Below are experts of layer 6 (counted from 0) of a mixture-of-experts language model. Rows are named router (the router's row for the expert), up (a neuron's input weights, with its number) and show model dimensions 0-159. Each number is 50 + 15 x the weight over its row's rms, rounded and kept within 0 to 99.
Before each expert's rows: "mostly gets" lists some tokens that are sent to it at least half of the time. This comes from a sample of Wikipedia text that the model never trained on.

# expert 94
mostly gets: " his", " its", " her", " their", " His", " Her"
router:67 46 50 41 31 52 35 45 55 95 60 39 77 35 38 61 71 67 30 47 39 52 77 45 32 56 23 52 51 54 41 50 52 44 66 33 55 87 47 60 48 46 40 48 67 58 37 47 68 25 51 20 27 60 52 22 48 52 52 41 11 27 42 34 32 27 50 41 56 70 36 47 84 28 56 71 47 60 61 53 31 47 52 55 40 49 42 88 45 65 45 27 42 79 53 39 46 58 68 47 30 72 30 49 45 42 42 45 22 61 62 41 48 52 44 50 36 61 50 59 67 38 46 52 70 66 36 35 53 35 76 37 39 49 48 49 49 63 11 46 46 59 46 61 51 58 83 80 42 49 55 64 34 60 34 65 34 38 30 50
up0:46 50 50 53 49 43 50 46 62 40 61 47 57 47 55 50 29 46 44 65 58 33 49 66 48 29 35 39 67 77 29 66 49 64 51 60 33 53 62 67 55 84 52 48 55 37 59 66 58 47 45 39 62 43 14 27 11 55 53 50 29 43 34 47 52 38 52 52 68 25 52 58 74 59 54 46 41 53 51 65 74 69 67 62 25 68 42 47 53 47 53 55 54 23 22 78 55 54 43 50 50 70 44 54 16 27 34 52 32 48 50 49 16 57 65 84 41 58 31 50 46 38 34 50 28 37 76 39 33 46 49 32 31 28 60 45 83 33 61 23 39 55 00 43 48 46 82 60 29 54 43 76 47 54 34 58 43 44 50 61
up1:47 30 44 67 23 36 72 51 29 63 43 48 23 56 61 73 32 46 45 40 64 08 51 46 42 65 29 54 60 48 55 35 59 46 78 37 69 65 42 39 40 52 63 46 35 44 44 70 67 55 57 37 26 69 33 24 25 41 26 35 29 55 44 65 33 41 49 50 60 60 35 22 46 53 47 82 74 84 47 64 22 43 50 36 38 51 31 66 54 43 42 39 56 46 37 58 28 64 74 41 33 50 52 57 36 29 30 44 36 32 32 50 57 41 39 45 69 43 31 72 31 62 40 56 52 76 58 29 78 51 55 39 42 38 56 71 51 21 29 46 40 70 53 40 51 63 69 36 29 27 52 41 31 49 37 71 46 74 58 54
up2:58 66 53 55 81 71 54 27 48 69 62 49 56 08 90 29 60 36 57 53 33 23 46 41 37 49 55 33 37 52 56 39 36 55 44 57 37 63 52 39 46 52 69 53 53 36 65 61 43 49 60 44 68 64 58 44 56 30 81 31 57 44 04 45 60 47 33 55 43 49 77 57 62 55 37 57 67 72 55 81 45 48 42 35 43 66 47 65 55 63 49 32 57 43 58 52 38 46 85 74 58 47 29 61 30 49 60 22 36 25 42 28 43 64 85 64 59 33 56 59 57 31 61 56 36 38 46 17 58 48 53 28 65 59 61 69 54 84 43 38 51 65 63 31 59 67 59 33 30 71 71 33 53 51 59 60 61 47 38 39
up3:41 68 56 71 57 47 40 47 59 53 74 55 36 64 47 74 47 71 46 47 42 52 70 38 43 56 46 59 25 63 60 51 74 33 47 62 34 63 40 47 69 31 70 47 64 46 47 70 56 63 54 30 45 81 65 28 51 60 14 54 49 54 62 76 39 43 48 82 52 62 44 52 51 70 35 84 21 53 35 52 39 53 31 42 71 56 34 55 47 47 34 54 63 23 66 52 63 54 73 67 44 73 31 46 51 63 21 57 15 73 58 34 29 24 55 29 43 73 46 34 55 53 59 54 67 25 31 25 59 47 27 30 34 50 47 57 50 52 35 83 66 61 42 50 29 70 66 49 25 46 44 41 54 30 33 74 49 45 72 47
up4:51 55 36 61 51 14 57 41 41 52 74 53 60 47 31 26 45 59 15 42 63 35 45 25 59 49 47 57 59 34 46 74 30 39 15 34 72 57 24 53 72 59 53 67 33 55 36 24 36 37 60 62 48 91 67 62 58 70 71 43 44 58 38 67 51 76 50 58 67 57 42 50 60 85 45 71 29 47 27 44 52 18 51 52 74 65 39 38 31 42 48 51 55 64 65 28 81 75 44 34 56 53 61 39 79 64 42 41 46 37 42 49 72 53 28 42 64 52 56 60 42 39 20 51 36 35 68 49 41 42 72 53 59 59 58 66 63 57 35 61 38 56 73 68 40 34 80 46 37 42 48 57 67 55 37 38 51 49 35 62
up5:39 54 94 39 22 50 52 47 46 25 72 35 39 38 48 33 55 71 32 52 48 47 32 59 56 40 32 58 68 14 65 58 47 56 71 50 47 44 62 43 34 51 17 45 66 24 43 44 54 53 71 51 47 37 58 55 53 59 49 33 37 39 52 19 56 49 58 39 58 69 54 47 26 44 77 62 56 67 24 43 29 47 59 62 53 37 39 69 66 70 51 17 60 50 34 57 64 41 59 71 44 39 11 22 59 63 46 49 36 62 83 50 49 61 75 84 41 59 62 69 48 25 63 59 70 69 29 50 34 60 43 55 60 50 67 31 29 57 40 61 39 61 66 57 38 73 75 67 56 26 46 41 34 42 58 48 58 48 29 50
up6:59 59 39 53 21 30 67 53 51 41 46 23 54 64 76 44 49 48 34 75 67 38 67 59 45 40 40 65 48 31 65 49 20 65 47 63 66 64 60 36 48 71 47 66 43 64 58 32 52 25 36 36 18 72 46 55 64 36 50 43 70 46 68 52 49 65 63 31 59 71 78 25 44 31 64 71 50 77 47 34 42 55 62 65 57 57 35 84 58 54 35 41 43 74 32 44 36 48 47 50 42 70 51 61 63 56 53 74 51 43 62 57 64 55 74 37 40 32 10 55 51 69 50 46 47 50 41 63 23 35 31 63 67 39 34 33 31 39 69 58 52 58 67 42 33 64 46 49 44 44 13 53 61 90 60 42 81 60 50 35
up7:39 62 47 77 67 47 49 39 63 72 54 49 49 46 57 56 52 49 15 60 55 47 27 58 64 49 60 36 68 82 38 42 72 45 75 03 33 46 67 55 48 32 70 44 52 69 72 71 76 52 38 40 47 69 44 32 56 48 73 16 37 46 32 55 61 29 60 45 36 26 60 44 79 39 45 46 68 49 75 43 44 72 66 56 80 33 64 76 32 42 56 30 34 40 56 42 38 57 79 42 56 40 39 39 52 39 79 68 47 77 27 53 46 55 52 54 53 59 57 58 76 58 57 60 58 73 60 62 43 58 59 47 61 31 76 60 37 49 55 36 36 51 38 66 64 40 34 46 24 85 63 73 41 67 51 36 52 54 52 57
up8:46 50 52 31 37 53 59 41 34 71 49 33 51 54 54 28 54 46 61 38 57 66 93 43 59 52 29 41 56 42 24 39 57 40 54 51 52 38 64 51 59 34 63 45 70 57 39 59 50 45 20 52 31 45 74 40 20 35 25 66 42 50 38 67 56 61 60 61 60 49 71 32 54 41 59 38 48 59 23 72 55 33 51 33 29 49 64 63 43 48 69 45 45 62 67 52 21 34 55 32 37 66 42 72 68 45 42 73 44 47 54 42 56 54 41 60 45 34 37 42 79 20 64 64 48 28 35 35 37 32 66 59 53 58 71 41 48 51 41 31 29 93 77 68 56 78 39 64 62 26 51 73 43 43 25 99 60 57 44 63
up9:36 42 50 41 41 51 53 45 47 61 56 23 73 52 64 75 58 58 35 71 46 61 59 70 70 23 40 48 37 48 46 42 77 41 36 76 68 60 48 51 30 66 56 48 73 31 39 49 56 36 42 39 24 49 50 33 28 41 41 25 60 55 34 31 49 35 52 26 63 42 47 67 67 71 67 67 28 48 37 43 68 57 71 62 61 41 47 37 59 76 76 69 38 57 56 20 49 26 56 56 36 78 35 42 61 75 53 68 56 33 64 54 57 61 31 56 58 14 64 59 41 52 53 60 62 46 53 53 55 68 64 36 45 13 46 43 57 55 43 41 40 62 55 51 36 27 36 42 61 55 60 62 39 61 34 34 00 61 31 75
up10:83 46 20 46 69 46 59 41 51 24 55 79 85 49 35 80 35 34 24 58 60 64 44 42 31 56 50 48 77 45 54 47 84 70 46 54 53 49 50 57 68 56 61 34 59 45 20 26 59 36 65 19 45 61 55 46 30 59 44 51 55 67 58 50 31 57 32 25 74 73 63 56 39 56 56 45 49 45 53 51 35 49 45 56 38 44 56 78 23 41 23 53 47 45 43 52 42 64 41 50 46 51 68 50 37 41 46 59 49 66 80 55 72 53 47 50 48 52 28 49 37 67 39 42 58 52 41 33 43 63 77 56 53 50 67 27 56 48 54 50 72 14 26 53 69 54 58 65 99 43 18 38 48 54 35 36 37 23 40 46
up11:49 70 27 56 61 53 57 55 41 51 85 27 49 12 49 64 64 52 63 57 42 34 76 84 39 62 46 44 49 57 41 71 73 47 35 33 46 41 16 64 36 66 60 62 69 22 58 33 47 42 59 35 43 27 43 60 67 74 70 64 51 49 34 50 31 25 29 51 50 50 43 62 36 64 63 62 41 22 65 52 20 31 63 59 63 45 47 82 39 65 82 63 55 43 46 33 46 41 46 43 50 27 57 87 48 58 36 40 51 21 36 51 52 59 60 54 55 45 50 64 33 44 57 61 52 68 55 46 57 44 77 34 78 60 41 46 71 41 47 26 46 57 31 41 82 39 60 47 57 62 35 40 29 63 41 29 20 50 55 54
up12:64 54 65 55 48 50 58 52 75 46 48 32 64 24 53 31 44 46 51 37 49 50 63 34 43 69 44 41 10 48 58 40 49 58 40 56 38 70 59 47 59 47 28 42 49 62 35 35 77 15 61 39 41 61 81 35 71 38 44 30 02 63 45 43 38 40 46 59 59 50 52 40 65 54 73 42 59 74 33 62 48 28 46 55 77 54 38 39 54 75 45 45 21 88 31 60 57 23 65 66 45 68 28 42 31 41 65 60 32 37 54 45 52 56 32 33 64 68 52 66 46 49 32 43 60 65 09 36 44 56 67 58 54 21 59 27 26 50 46 64 40 50 59 39 44 67 79 58 22 53 62 32 51 40 57 54 38 62 50 33
up13:59 42 47 56 55 47 45 57 34 31 65 60 52 45 42 79 38 51 31 59 48 43 63 55 35 78 55 49 36 60 34 63 37 43 60 43 55 63 68 37 68 79 76 52 52 52 52 23 76 00 49 51 32 57 62 46 73 80 38 46 51 56 57 88 64 32 47 35 92 74 29 53 56 37 63 58 57 61 73 79 38 37 82 56 63 49 59 32 43 63 62 74 50 45 40 62 46 79 52 54 16 54 65 51 60 39 77 29 54 52 39 34 42 49 89 50 31 60 52 45 43 47 46 50 56 44 64 51 58 51 69 55 32 52 56 27 51 43 31 58 61 46 52 62 43 32 66 36 73 47 37 51 18 54 53 43 61 27 54 41

# expert 81
mostly gets: " her", " trav", "’s", " his", "'s", "-y"
router:49 40 68 45 36 76 21 57 43 83 49 48 64 44 67 77 54 52 18 46 50 54 54 63 50 62 38 45 56 33 64 45 58 68 74 32 68 70 46 65 40 57 70 58 57 58 36 47 41 33 60 21 42 52 72 42 65 48 58 25 32 84 37 40 17 40 55 60 57 60 40 50 65 20 55 38 38 48 63 70 57 36 45 55 30 67 49 80 46 31 32 49 46 60 47 54 62 69 29 54 33 65 61 51 19 36 46 30 52 69 33 52 49 58 61 25 65 43 21 54 51 54 37 74 51 67 69 31 82 55 74 20 66 29 57 41 36 39 38 50 47 47 41 66 65 52 87 57 26 58 61 74 45 61 46 51 56 58 59 39
up0:38 50 50 39 71 61 65 54 49 54 17 42 33 33 41 71 29 55 50 77 53 62 40 46 57 51 47 26 38 79 82 75 36 43 50 43 60 61 75 31 36 60 57 64 41 53 25 50 43 40 34 69 44 30 48 31 40 39 87 47 31 39 58 50 58 33 48 57 50 53 55 80 32 59 35 17 50 41 35 56 33 67 44 65 39 37 57 40 34 69 54 48 56 60 32 55 60 43 22 42 44 65 38 64 40 28 43 51 52 67 30 60 53 58 67 65 64 54 51 73 44 44 63 80 35 28 55 30 32 44 28 48 65 35 21 32 41 32 40 34 37 18 48 50 42 61 89 50 64 60 44 70 48 71 71 21 43 69 50 57
up1:71 52 41 55 58 72 57 75 47 44 47 30 59 49 41 67 44 56 57 51 33 45 96 71 48 61 48 53 59 33 52 45 58 43 48 17 42 65 40 60 52 52 39 50 36 29 55 51 72 54 66 71 21 47 55 37 59 49 57 59 36 59 47 55 22 70 68 38 70 48 42 64 53 28 61 43 74 40 38 54 15 66 39 50 40 53 29 38 12 64 42 59 37 47 82 52 64 45 60 44 48 53 52 69 81 39 34 45 42 45 30 31 62 35 49 41 29 73 56 75 34 81 29 62 41 68 54 49 53 45 76 36 49 37 24 39 45 54 44 39 52 56 35 37 82 76 60 27 49 69 09 35 60 37 32 56 60 32 57 62
up2:66 38 60 12 46 68 50 44 63 53 46 41 84 65 36 66 54 59 35 49 54 60 62 28 57 49 60 63 55 52 31 63 44 55 99 45 65 62 96 55 36 40 33 53 66 44 23 52 23 75 69 39 40 59 34 54 37 50 38 67 50 45 41 56 51 66 47 39 35 53 61 26 43 47 59 38 69 30 68 58 43 37 42 28 30 65 63 50 50 72 45 33 36 43 42 33 51 39 56 50 13 48 62 47 45 36 50 34 71 55 47 55 58 40 79 52 48 38 66 44 28 71 48 52 50 53 74 26 66 50 29 42 66 61 75 61 46 47 32 54 71 65 45 73 23 50 68 40 37 64 41 87 58 50 38 58 46 75 67 32
up3:37 70 61 45 63 54 44 38 30 44 40 45 36 44 49 35 50 48 70 87 48 66 50 45 35 46 58 38 41 57 54 48 49 74 67 63 70 61 25 58 47 48 51 44 88 61 53 51 68 66 43 26 64 40 57 52 53 60 36 62 35 21 40 47 46 59 67 47 64 58 50 43 74 40 78 63 49 50 56 63 62 70 71 49 35 53 48 46 55 19 48 68 61 46 31 36 12 39 38 51 63 55 35 66 31 47 71 50 42 56 42 40 47 77 56 50 61 48 20 54 74 71 57 83 62 29 88 69 53 78 50 29 53 54 78 47 57 17 29 65 34 41 47 38 61 98 43 43 24 48 54 38 69 37 41 50 62 51 53 40
up4:58 64 22 47 47 64 37 60 49 44 66 41 59 53 38 36 23 46 63 36 67 35 89 63 63 62 45 59 44 77 42 47 45 21 52 38 51 52 65 61 41 43 20 51 32 48 55 42 42 49 61 31 25 59 43 49 24 77 56 54 27 56 46 45 45 64 52 38 52 43 40 56 68 81 35 70 58 33 51 37 67 58 56 55 59 45 41 53 26 56 83 48 52 35 33 46 72 38 47 31 61 74 35 25 43 61 36 67 63 80 46 34 56 82 37 60 52 30 68 38 51 57 58 44 61 75 56 30 46 58 55 39 22 45 31 43 72 38 75 42 50 18 58 57 60 53 56 53 52 38 93 12 57 56 13 48 55 55 43 47
up5:54 37 72 57 30 35 41 60 19 51 64 39 64 38 33 57 20 62 54 05 62 44 54 52 62 67 52 49 51 49 62 52 62 37 59 28 24 48 45 67 64 53 46 46 38 28 40 36 48 36 17 44 34 37 71 64 68 57 54 29 45 80 30 46 41 35 79 55 41 49 37 49 39 47 55 40 58 33 72 65 47 39 58 73 44 40 47 59 23 49 52 70 34 71 44 41 53 57 32 42 31 64 56 47 42 39 62 62 61 63 53 59 67 59 39 43 64 57 47 62 44 76 18 53 45 64 41 33 64 97 55 43 67 36 61 39 30 58 42 42 48 45 29 71 95 67 59 36 61 62 58 35 19 64 45 40 69 63 34 32
up6:61 44 59 50 44 59 39 66 34 54 24 47 59 49 50 54 43 34 37 61 16 40 61 72 47 74 50 55 69 47 49 67 42 50 66 39 37 27 62 50 20 59 51 34 54 50 59 31 45 17 61 36 55 65 59 26 48 65 49 53 63 71 36 55 36 43 54 41 38 72 25 53 69 38 57 53 45 89 57 97 43 44 28 68 30 73 39 63 61 14 55 53 41 54 42 56 50 47 43 58 45 58 53 83 36 53 48 34 64 60 61 54 65 70 77 37 52 59 58 26 56 69 53 64 64 46 75 44 65 46 53 38 45 38 50 34 17 48 48 44 74 27 13 22 44 72 87 46 50 52 42 61 36 52 50 56 72 41 30 46
up7:35 52 43 57 64 35 45 52 37 52 71 53 12 56 59 19 46 43 23 64 54 50 46 39 37 51 50 31 42 49 53 28 49 50 55 07 51 41 49 45 09 65 40 62 55 67 64 41 43 42 57 43 30 47 65 73 76 44 49 45 28 70 65 47 49 53 56 81 60 66 53 60 63 57 51 58 51 62 38 42 70 75 25 41 47 68 59 42 40 62 40 29 62 42 37 41 39 29 37 51 52 58 54 46 57 38 34 62 42 16 45 54 59 92 25 63 47 54 48 64 53 64 39 62 43 18 57 26 63 52 75 45 52 69 74 63 40 67 49 37 49 51 50 79 41 69 71 55 26 34 63 69 73 63 57 26 30 57 72 77
up8:86 52 29 47 62 64 48 48 25 65 54 51 49 60 64 65 42 57 54 33 38 62 67 58 73 54 48 36 47 31 58 74 52 27 60 55 48 48 31 74 61 31 45 64 66 52 49 34 63 49 59 36 48 87 64 50 69 53 68 51 44 61 66 31 45 40 30 55 37 41 51 61 54 54 46 41 32 46 20 88 62 53 40 71 36 70 51 89 47 33 39 41 60 55 24 55 55 41 35 64 36 55 46 34 43 14 46 43 66 70 64 47 31 36 51 49 51 59 27 33 64 68 33 38 55 44 63 49 60 49 45 36 43 12 44 61 38 43 15 73 60 38 74 37 43 48 69 67 50 50 34 79 30 45 52 75 64 69 85 43
up9:36 68 27 48 71 35 42 43 28 52 34 53 33 50 72 99 34 50 54 62 47 55 38 59 31 54 44 41 49 41 42 68 29 41 55 68 58 59 59 27 87 30 83 59 66 48 53 25 33 35 42 34 45 35 38 48 92 55 51 35 28 63 44 55 31 35 37 71 79 40 59 32 52 46 59 62 31 54 82 37 66 52 65 34 38 43 58 52 75 45 29 46 64 75 40 40 84 50 50 64 61 54 49 76 41 37 79 63 25 29 49 52 39 35 56 41 38 42 37 47 74 42 54 74 44 69 64 57 40 60 31 37 52 46 59 39 72 38 51 61 35 66 37 68 61 60 52 37 38 43 36 57 71 64 68 58 55 47 48 40
up10:52 65 63 51 48 47 40 50 48 77 39 44 56 44 72 49 55 49 49 52 23 34 45 38 73 42 34 41 53 54 78 35 46 26 33 40 57 72 51 65 46 53 48 45 45 34 31 46 49 53 64 38 36 61 33 51 39 63 68 64 52 70 24 71 44 46 72 63 72 16 36 61 66 45 46 51 67 34 57 82 53 52 61 47 24 72 37 59 40 45 46 65 36 75 57 65 32 46 24 50 41 25 52 61 45 26 60 49 35 71 44 22 32 48 75 56 57 25 29 67 61 62 22 70 18 86 62 34 45 49 67 27 54 54 57 53 34 67 26 71 47 66 37 29 28 62 50 64 54 69 50 75 70 57 48 74 48 43 27 56
up11:75 43 39 42 46 51 71 55 54 07 58 31 52 61 63 46 79 48 59 26 96 67 54 55 74 40 44 50 46 44 56 54 54 55 53 64 55 44 41 74 65 39 52 35 68 64 58 38 65 55 15 35 51 37 59 36 42 63 49 49 43 72 36 70 29 67 26 40 65 71 36 47 41 21 54 62 64 44 53 53 54 38 37 33 70 67 89 73 45 50 43 62 65 50 48 60 61 42 11 65 18 54 41 69 53 59 59 34 46 38 57 61 48 48 41 48 42 46 76 75 36 67 43 56 48 65 64 19 68 56 69 48 62 49 51 54 42 52 40 79 74 29 42 33 62 60 59 68 43 53 35 40 31 61 35 42 58 80 32 51
up12:23 42 39 52 65 73 13 84 15 40 12 51 72 65 47 42 46 45 55 30 64 61 72 54 46 33 66 69 59 62 52 47 61 77 52 41 18 49 33 33 37 56 41 53 25 40 57 43 60 47 65 09 42 35 65 56 31 55 62 44 45 58 67 19 37 45 64 56 32 53 47 49 72 35 39 37 45 49 40 44 62 33 49 35 67 51 48 51 22 63 50 33 43 58 22 26 67 48 44 23 27 44 61 43 32 52 55 56 54 66 36 50 48 68 41 57 53 71 31 58 28 32 65 43 56 67 39 26 47 48 65 61 46 64 52 72 42 72 32 37 21 53 60 51 31 66 54 50 34 53 53 44 67 61 62 82 59 54 37 60
up13:59 63 50 59 68 45 61 47 68 45 68 59 32 36 56 63 53 85 19 68 35 50 25 41 80 40 26 33 45 49 59 66 62 47 64 57 51 65 56 56 71 63 41 61 61 62 50 50 22 18 57 37 48 36 50 54 56 38 58 40 44 57 47 73 18 33 45 69 43 35 66 52 53 20 41 48 72 37 43 52 47 52 23 51 54 45 69 49 38 56 77 47 64 62 79 46 35 47 37 29 57 46 48 36 35 59 78 70 48 46 58 76 86 36 66 61 51 28 15 16 76 34 56 61 45 40 50 51 38 48 69 42 43 46 48 67 68 59 38 64 42 83 77 51 60 27 65 44 29 77 59 57 41 52 73 45 55 35 55 60

# expert 133
mostly gets: " Society", " Association", " Museum", " Council", " Corporation", " Foundation"
router:13 30 41 22 44 44 29 85 51 59 63 36 49 45 45 48 41 65 50 37 44 65 59 39 55 63 53 74 54 65 66 26 29 22 60 21 71 65 28 62 37 52 20 41 79 69 42 40 60 64 58 56 39 46 73 39 72 28 42 21 31 35 44 47 60 46 66 52 16 53 60 60 43 53 63 56 54 71 60 42 55 73 39 48 62 51 65 80 66 37 32 28 33 50 46 43 59 52 38 36 55 62 38 50 53 42 15 35 40 56 34 56 55 63 46 47 66 59 58 75 52 41 37 66 48 61 31 42 59 66 56 33 71 34 56 34 63 54 69 62 69 60 55 72 40 55 55 45 44 50 61 41 84 65 43 53 51 15 29 21
up0:61 59 73 45 52 57 42 49 65 37 48 57 28 47 70 42 48 52 29 34 68 36 32 37 70 56 47 77 56 42 39 37 38 68 74 28 49 64 52 71 52 56 60 64 41 54 84 62 55 49 43 54 51 45 46 66 64 55 40 57 31 68 42 32 45 53 35 57 44 44 68 65 38 29 67 51 53 56 66 24 34 54 43 63 51 55 64 60 16 39 66 61 36 75 62 44 48 57 30 70 20 48 72 46 28 21 55 31 42 66 22 44 39 63 54 36 57 54 58 60 59 75 50 81 49 31 59 43 48 67 45 73 68 26 59 64 65 88 54 35 63 77 47 58 67 36 47 29 03 40 45 41 69 65 22 50 70 55 38 32
up1:35 34 51 26 54 51 60 53 58 63 57 56 56 71 50 50 55 56 32 25 87 56 63 53 46 49 56 40 36 49 56 59 44 24 52 68 24 43 59 44 60 44 32 43 69 40 44 76 60 56 61 38 45 60 46 60 38 50 70 59 34 64 53 29 88 47 93 73 35 73 37 43 37 70 66 45 48 79 58 57 59 60 68 53 16 45 68 59 47 67 44 52 37 44 49 37 62 55 52 38 90 74 56 60 76 34 41 21 47 17 54 42 42 33 56 88 57 65 54 58 74 30 49 38 48 57 22 63 59 59 46 36 43 57 33 26 79 43 53 44 70 63 54 24 67 52 42 57 59 34 37 46 71 46 56 56 41 26 57 48
up2:72 41 54 48 28 41 41 41 25 49 41 63 29 24 50 45 57 59 60 81 62 44 76 45 36 54 63 74 46 26 59 28 62 13 82 68 71 61 32 53 47 45 61 44 59 48 38 33 33 82 37 58 19 80 70 49 69 49 46 52 25 46 67 54 75 64 70 55 43 71 22 36 34 39 60 63 53 63 77 28 67 45 44 67 25 60 57 70 54 32 68 33 24 63 43 40 54 49 50 53 48 41 24 51 82 33 45 59 54 35 65 61 55 54 31 41 57 38 51 46 34 31 66 51 45 70 37 41 60 48 30 49 35 33 51 63 50 61 37 43 46 56 41 62 27 38 35 26 53 48 26 51 46 58 29 74 39 50 56 64
up3:58 33 24 51 41 52 54 48 52 43 53 57 47 55 29 42 33 64 46 49 30 62 66 59 52 83 37 73 31 41 80 28 51 32 53 30 42 57 40 76 56 44 33 31 40 54 37 32 47 78 48 61 42 56 71 60 50 71 39 36 17 39 25 56 66 50 70 40 22 58 70 59 26 54 53 37 52 76 47 33 40 90 29 40 75 60 49 54 51 57 45 49 16 68 57 50 58 65 28 49 47 36 55 23 83 25 35 37 54 52 42 49 72 57 58 47 58 50 26 68 50 65 55 57 48 42 39 35 60 55 51 20 69 59 67 54 40 72 47 23 48 38 53 40 16 75 50 67 65 40 50 25 48 73 63 51 52 36 35 59
up4:40 40 42 57 42 68 55 63 54 64 53 16 58 60 76 67 44 34 48 39 50 74 49 40 59 44 34 64 24 53 57 54 53 62 31 69 59 46 34 60 35 59 32 38 61 43 26 56 72 34 35 44 67 41 39 39 28 24 46 67 33 50 58 56 47 47 66 25 44 53 66 70 30 59 45 55 79 55 27 80 63 67 61 28 88 47 48 41 43 59 54 14 62 45 57 30 62 28 48 67 58 42 40 62 32 68 35 36 19 45 39 52 64 43 69 32 43 74 37 54 89 71 32 21 31 39 24 40 41 38 59 42 41 65 36 56 37 58 54 41 47 53 60 57 51 46 69 64 80 57 65 28 29 57 52 26 50 62 31 49
up5:44 36 43 37 54 22 39 90 45 28 27 54 42 59 52 37 54 45 52 52 28 62 55 35 56 77 61 41 65 41 55 20 55 38 52 48 60 44 43 68 49 42 46 31 73 73 64 44 57 38 66 69 52 44 82 38 49 16 44 73 56 47 06 54 38 38 36 37 22 41 81 52 56 25 42 38 69 33 70 69 50 28 46 69 35 43 42 45 34 52 34 37 83 53 63 36 63 51 45 40 36 36 41 55 37 50 31 52 47 61 13 69 42 30 58 44 42 60 40 66 57 67 37 41 57 42 22 53 49 57 32 46 37 77 54 54 55 39 61 61 67 50 57 59 26 61 75 57 34 56 58 36 70 33 40 64 64 46 67 19
up6:37 51 51 37 54 35 62 83 49 37 15 33 46 55 37 59 44 67 38 38 68 38 42 45 73 29 12 56 54 54 73 28 59 76 49 46 48 65 64 64 61 53 36 52 23 51 34 35 37 37 32 55 09 22 84 67 66 40 60 55 53 59 37 46 41 54 25 53 39 44 54 27 72 45 41 59 37 35 75 61 75 51 32 58 65 39 48 41 40 70 44 42 27 46 47 48 62 34 34 37 60 22 43 53 67 21 24 52 37 54 42 70 56 63 59 42 72 60 64 66 29 51 47 46 46 59 52 31 52 55 30 30 61 53 64 42 49 71 45 30 40 52 53 60 39 58 76 69 42 59 64 27 56 45 74 75 80 45 35 60
up7:29 37 42 41 59 51 32 37 61 39 66 48 51 24 80 59 58 49 63 68 49 62 47 84 57 50 66 66 41 69 73 28 45 52 37 47 58 54 51 62 41 56 59 42 26 71 29 55 47 47 78 53 31 47 57 48 43 52 51 34 54 35 28 45 36 23 53 86 29 43 72 58 49 62 59 28 54 37 46 55 48 41 45 59 53 52 54 46 69 48 31 59 59 40 37 54 39 78 54 57 31 55 40 42 27 42 34 52 47 60 34 67 54 54 36 65 56 00 39 60 39 19 28 64 90 69 42 53 61 50 50 46 70 37 58 42 46 82 30 36 38 57 73 46 36 86 59 49 22 53 34 44 45 58 74 57 27 71 74 42
up8:23 43 43 36 61 48 31 59 11 62 45 61 72 57 57 48 70 57 53 38 64 31 44 56 50 62 23 48 32 59 34 53 55 43 47 56 89 63 66 33 52 63 54 28 26 38 28 50 33 30 68 52 45 50 65 54 47 63 20 49 47 76 23 63 39 75 79 39 46 50 74 52 56 68 80 35 51 43 69 41 54 53 52 56 67 66 30 41 23 39 28 61 36 21 17 73 55 57 45 45 68 35 52 53 75 36 37 50 58 45 45 52 19 31 46 70 42 66 69 38 33 32 40 43 72 41 58 48 47 56 27 42 54 60 39 41 66 59 82 47 57 42 54 37 50 68 71 41 42 53 23 66 73 60 44 44 49 35 38 63
up9:36 39 51 35 47 40 41 53 54 70 47 48 50 62 42 53 65 45 34 55 50 36 41 65 56 47 46 41 88 42 42 44 25 54 48 64 38 25 33 55 66 69 26 55 60 65 55 11 38 75 50 55 58 57 49 68 70 37 36 73 19 38 30 60 64 70 34 60 48 60 37 28 48 42 51 41 37 51 57 69 35 60 39 71 25 64 49 58 60 31 32 33 47 71 71 78 61 62 70 64 40 38 52 77 49 63 39 47 43 65 48 62 47 49 30 55 53 55 37 63 60 34 46 68 61 60 48 70 71 58 56 26 31 73 74 60 69 40 52 70 18 62 68 57 58 19 52 41 39 27 65 28 52 57 44 24 58 34 02 32
up10:60 41 76 63 57 38 61 61 81 63 77 61 44 38 58 17 44 36 36 58 49 46 58 70 32 55 46 78 54 42 65 38 39 49 44 42 74 45 38 58 35 39 49 56 69 74 53 68 50 66 58 43 33 81 66 51 57 34 41 49 49 50 84 69 62 39 48 65 65 34 36 28 31 47 49 46 74 48 00 55 41 67 41 51 36 49 69 56 47 71 32 32 25 56 40 64 44 76 30 62 74 71 38 76 51 44 65 45 09 48 64 59 65 54 47 26 65 51 56 35 46 52 56 68 64 32 38 52 56 62 38 48 42 51 24 47 31 33 30 88 41 37 44 48 47 42 68 65 38 63 53 36 51 48 47 52 64 55 60 24
up11:43 61 32 41 37 45 42 36 44 35 62 66 40 48 51 49 68 68 46 41 44 67 40 54 52 47 52 73 33 66 63 28 43 37 42 54 39 46 54 54 62 44 36 59 38 68 70 43 53 77 67 89 48 63 54 59 64 42 69 31 52 52 17 59 72 61 77 68 50 66 40 42 46 61 34 53 56 50 82 58 39 55 38 59 42 43 88 63 40 11 78 37 78 33 34 33 12 59 43 43 40 64 80 42 55 58 63 64 30 53 60 71 50 45 66 71 42 58 48 39 50 41 54 52 29 57 56 54 45 54 44 24 37 02 75 58 41 50 44 23 66 52 51 27 42 57 56 55 46 45 34 36 70 58 58 38 31 18 35 61
up12:64 71 37 27 68 42 36 46 55 30 29 30 43 57 43 34 73 60 43 75 53 62 32 78 60 48 40 46 46 39 44 47 65 63 68 37 45 58 56 50 43 63 19 44 45 55 55 58 49 47 80 61 46 55 48 74 67 27 37 61 47 67 37 48 60 44 45 48 45 53 81 68 40 50 70 57 25 22 29 46 22 51 52 46 65 45 60 41 43 34 77 51 51 51 52 45 80 51 34 47 72 33 08 46 83 58 28 87 41 42 56 44 42 40 39 34 62 28 45 53 58 57 17 58 28 57 43 36 54 55 70 46 80 38 34 67 66 38 54 59 34 52 45 41 59 40 71 28 46 51 27 42 64 35 48 87 19 57 50 42
up13:47 43 49 50 29 44 69 51 61 66 69 31 45 44 39 53 71 50 57 12 53 59 81 32 44 68 47 56 61 81 60 32 59 67 61 58 35 80 48 59 48 46 63 35 43 38 30 55 47 67 47 31 67 59 47 34 43 74 48 39 34 31 35 62 79 56 65 58 67 55 53 41 50 64 49 86 54 51 33 54 32 54 53 60 60 49 58 59 42 51 57 56 75 47 26 75 60 53 57 46 74 60 46 96 50 68 34 63 60 58 62 26 62 45 23 53 34 42 64 40 27 57 51 70 41 31 71 56 73 47 59 53 46 57 25 44 52 22 45 23 39 67 48 29 58 73 65 31 43 39 73 23 47 47 24 70 64 26 43 70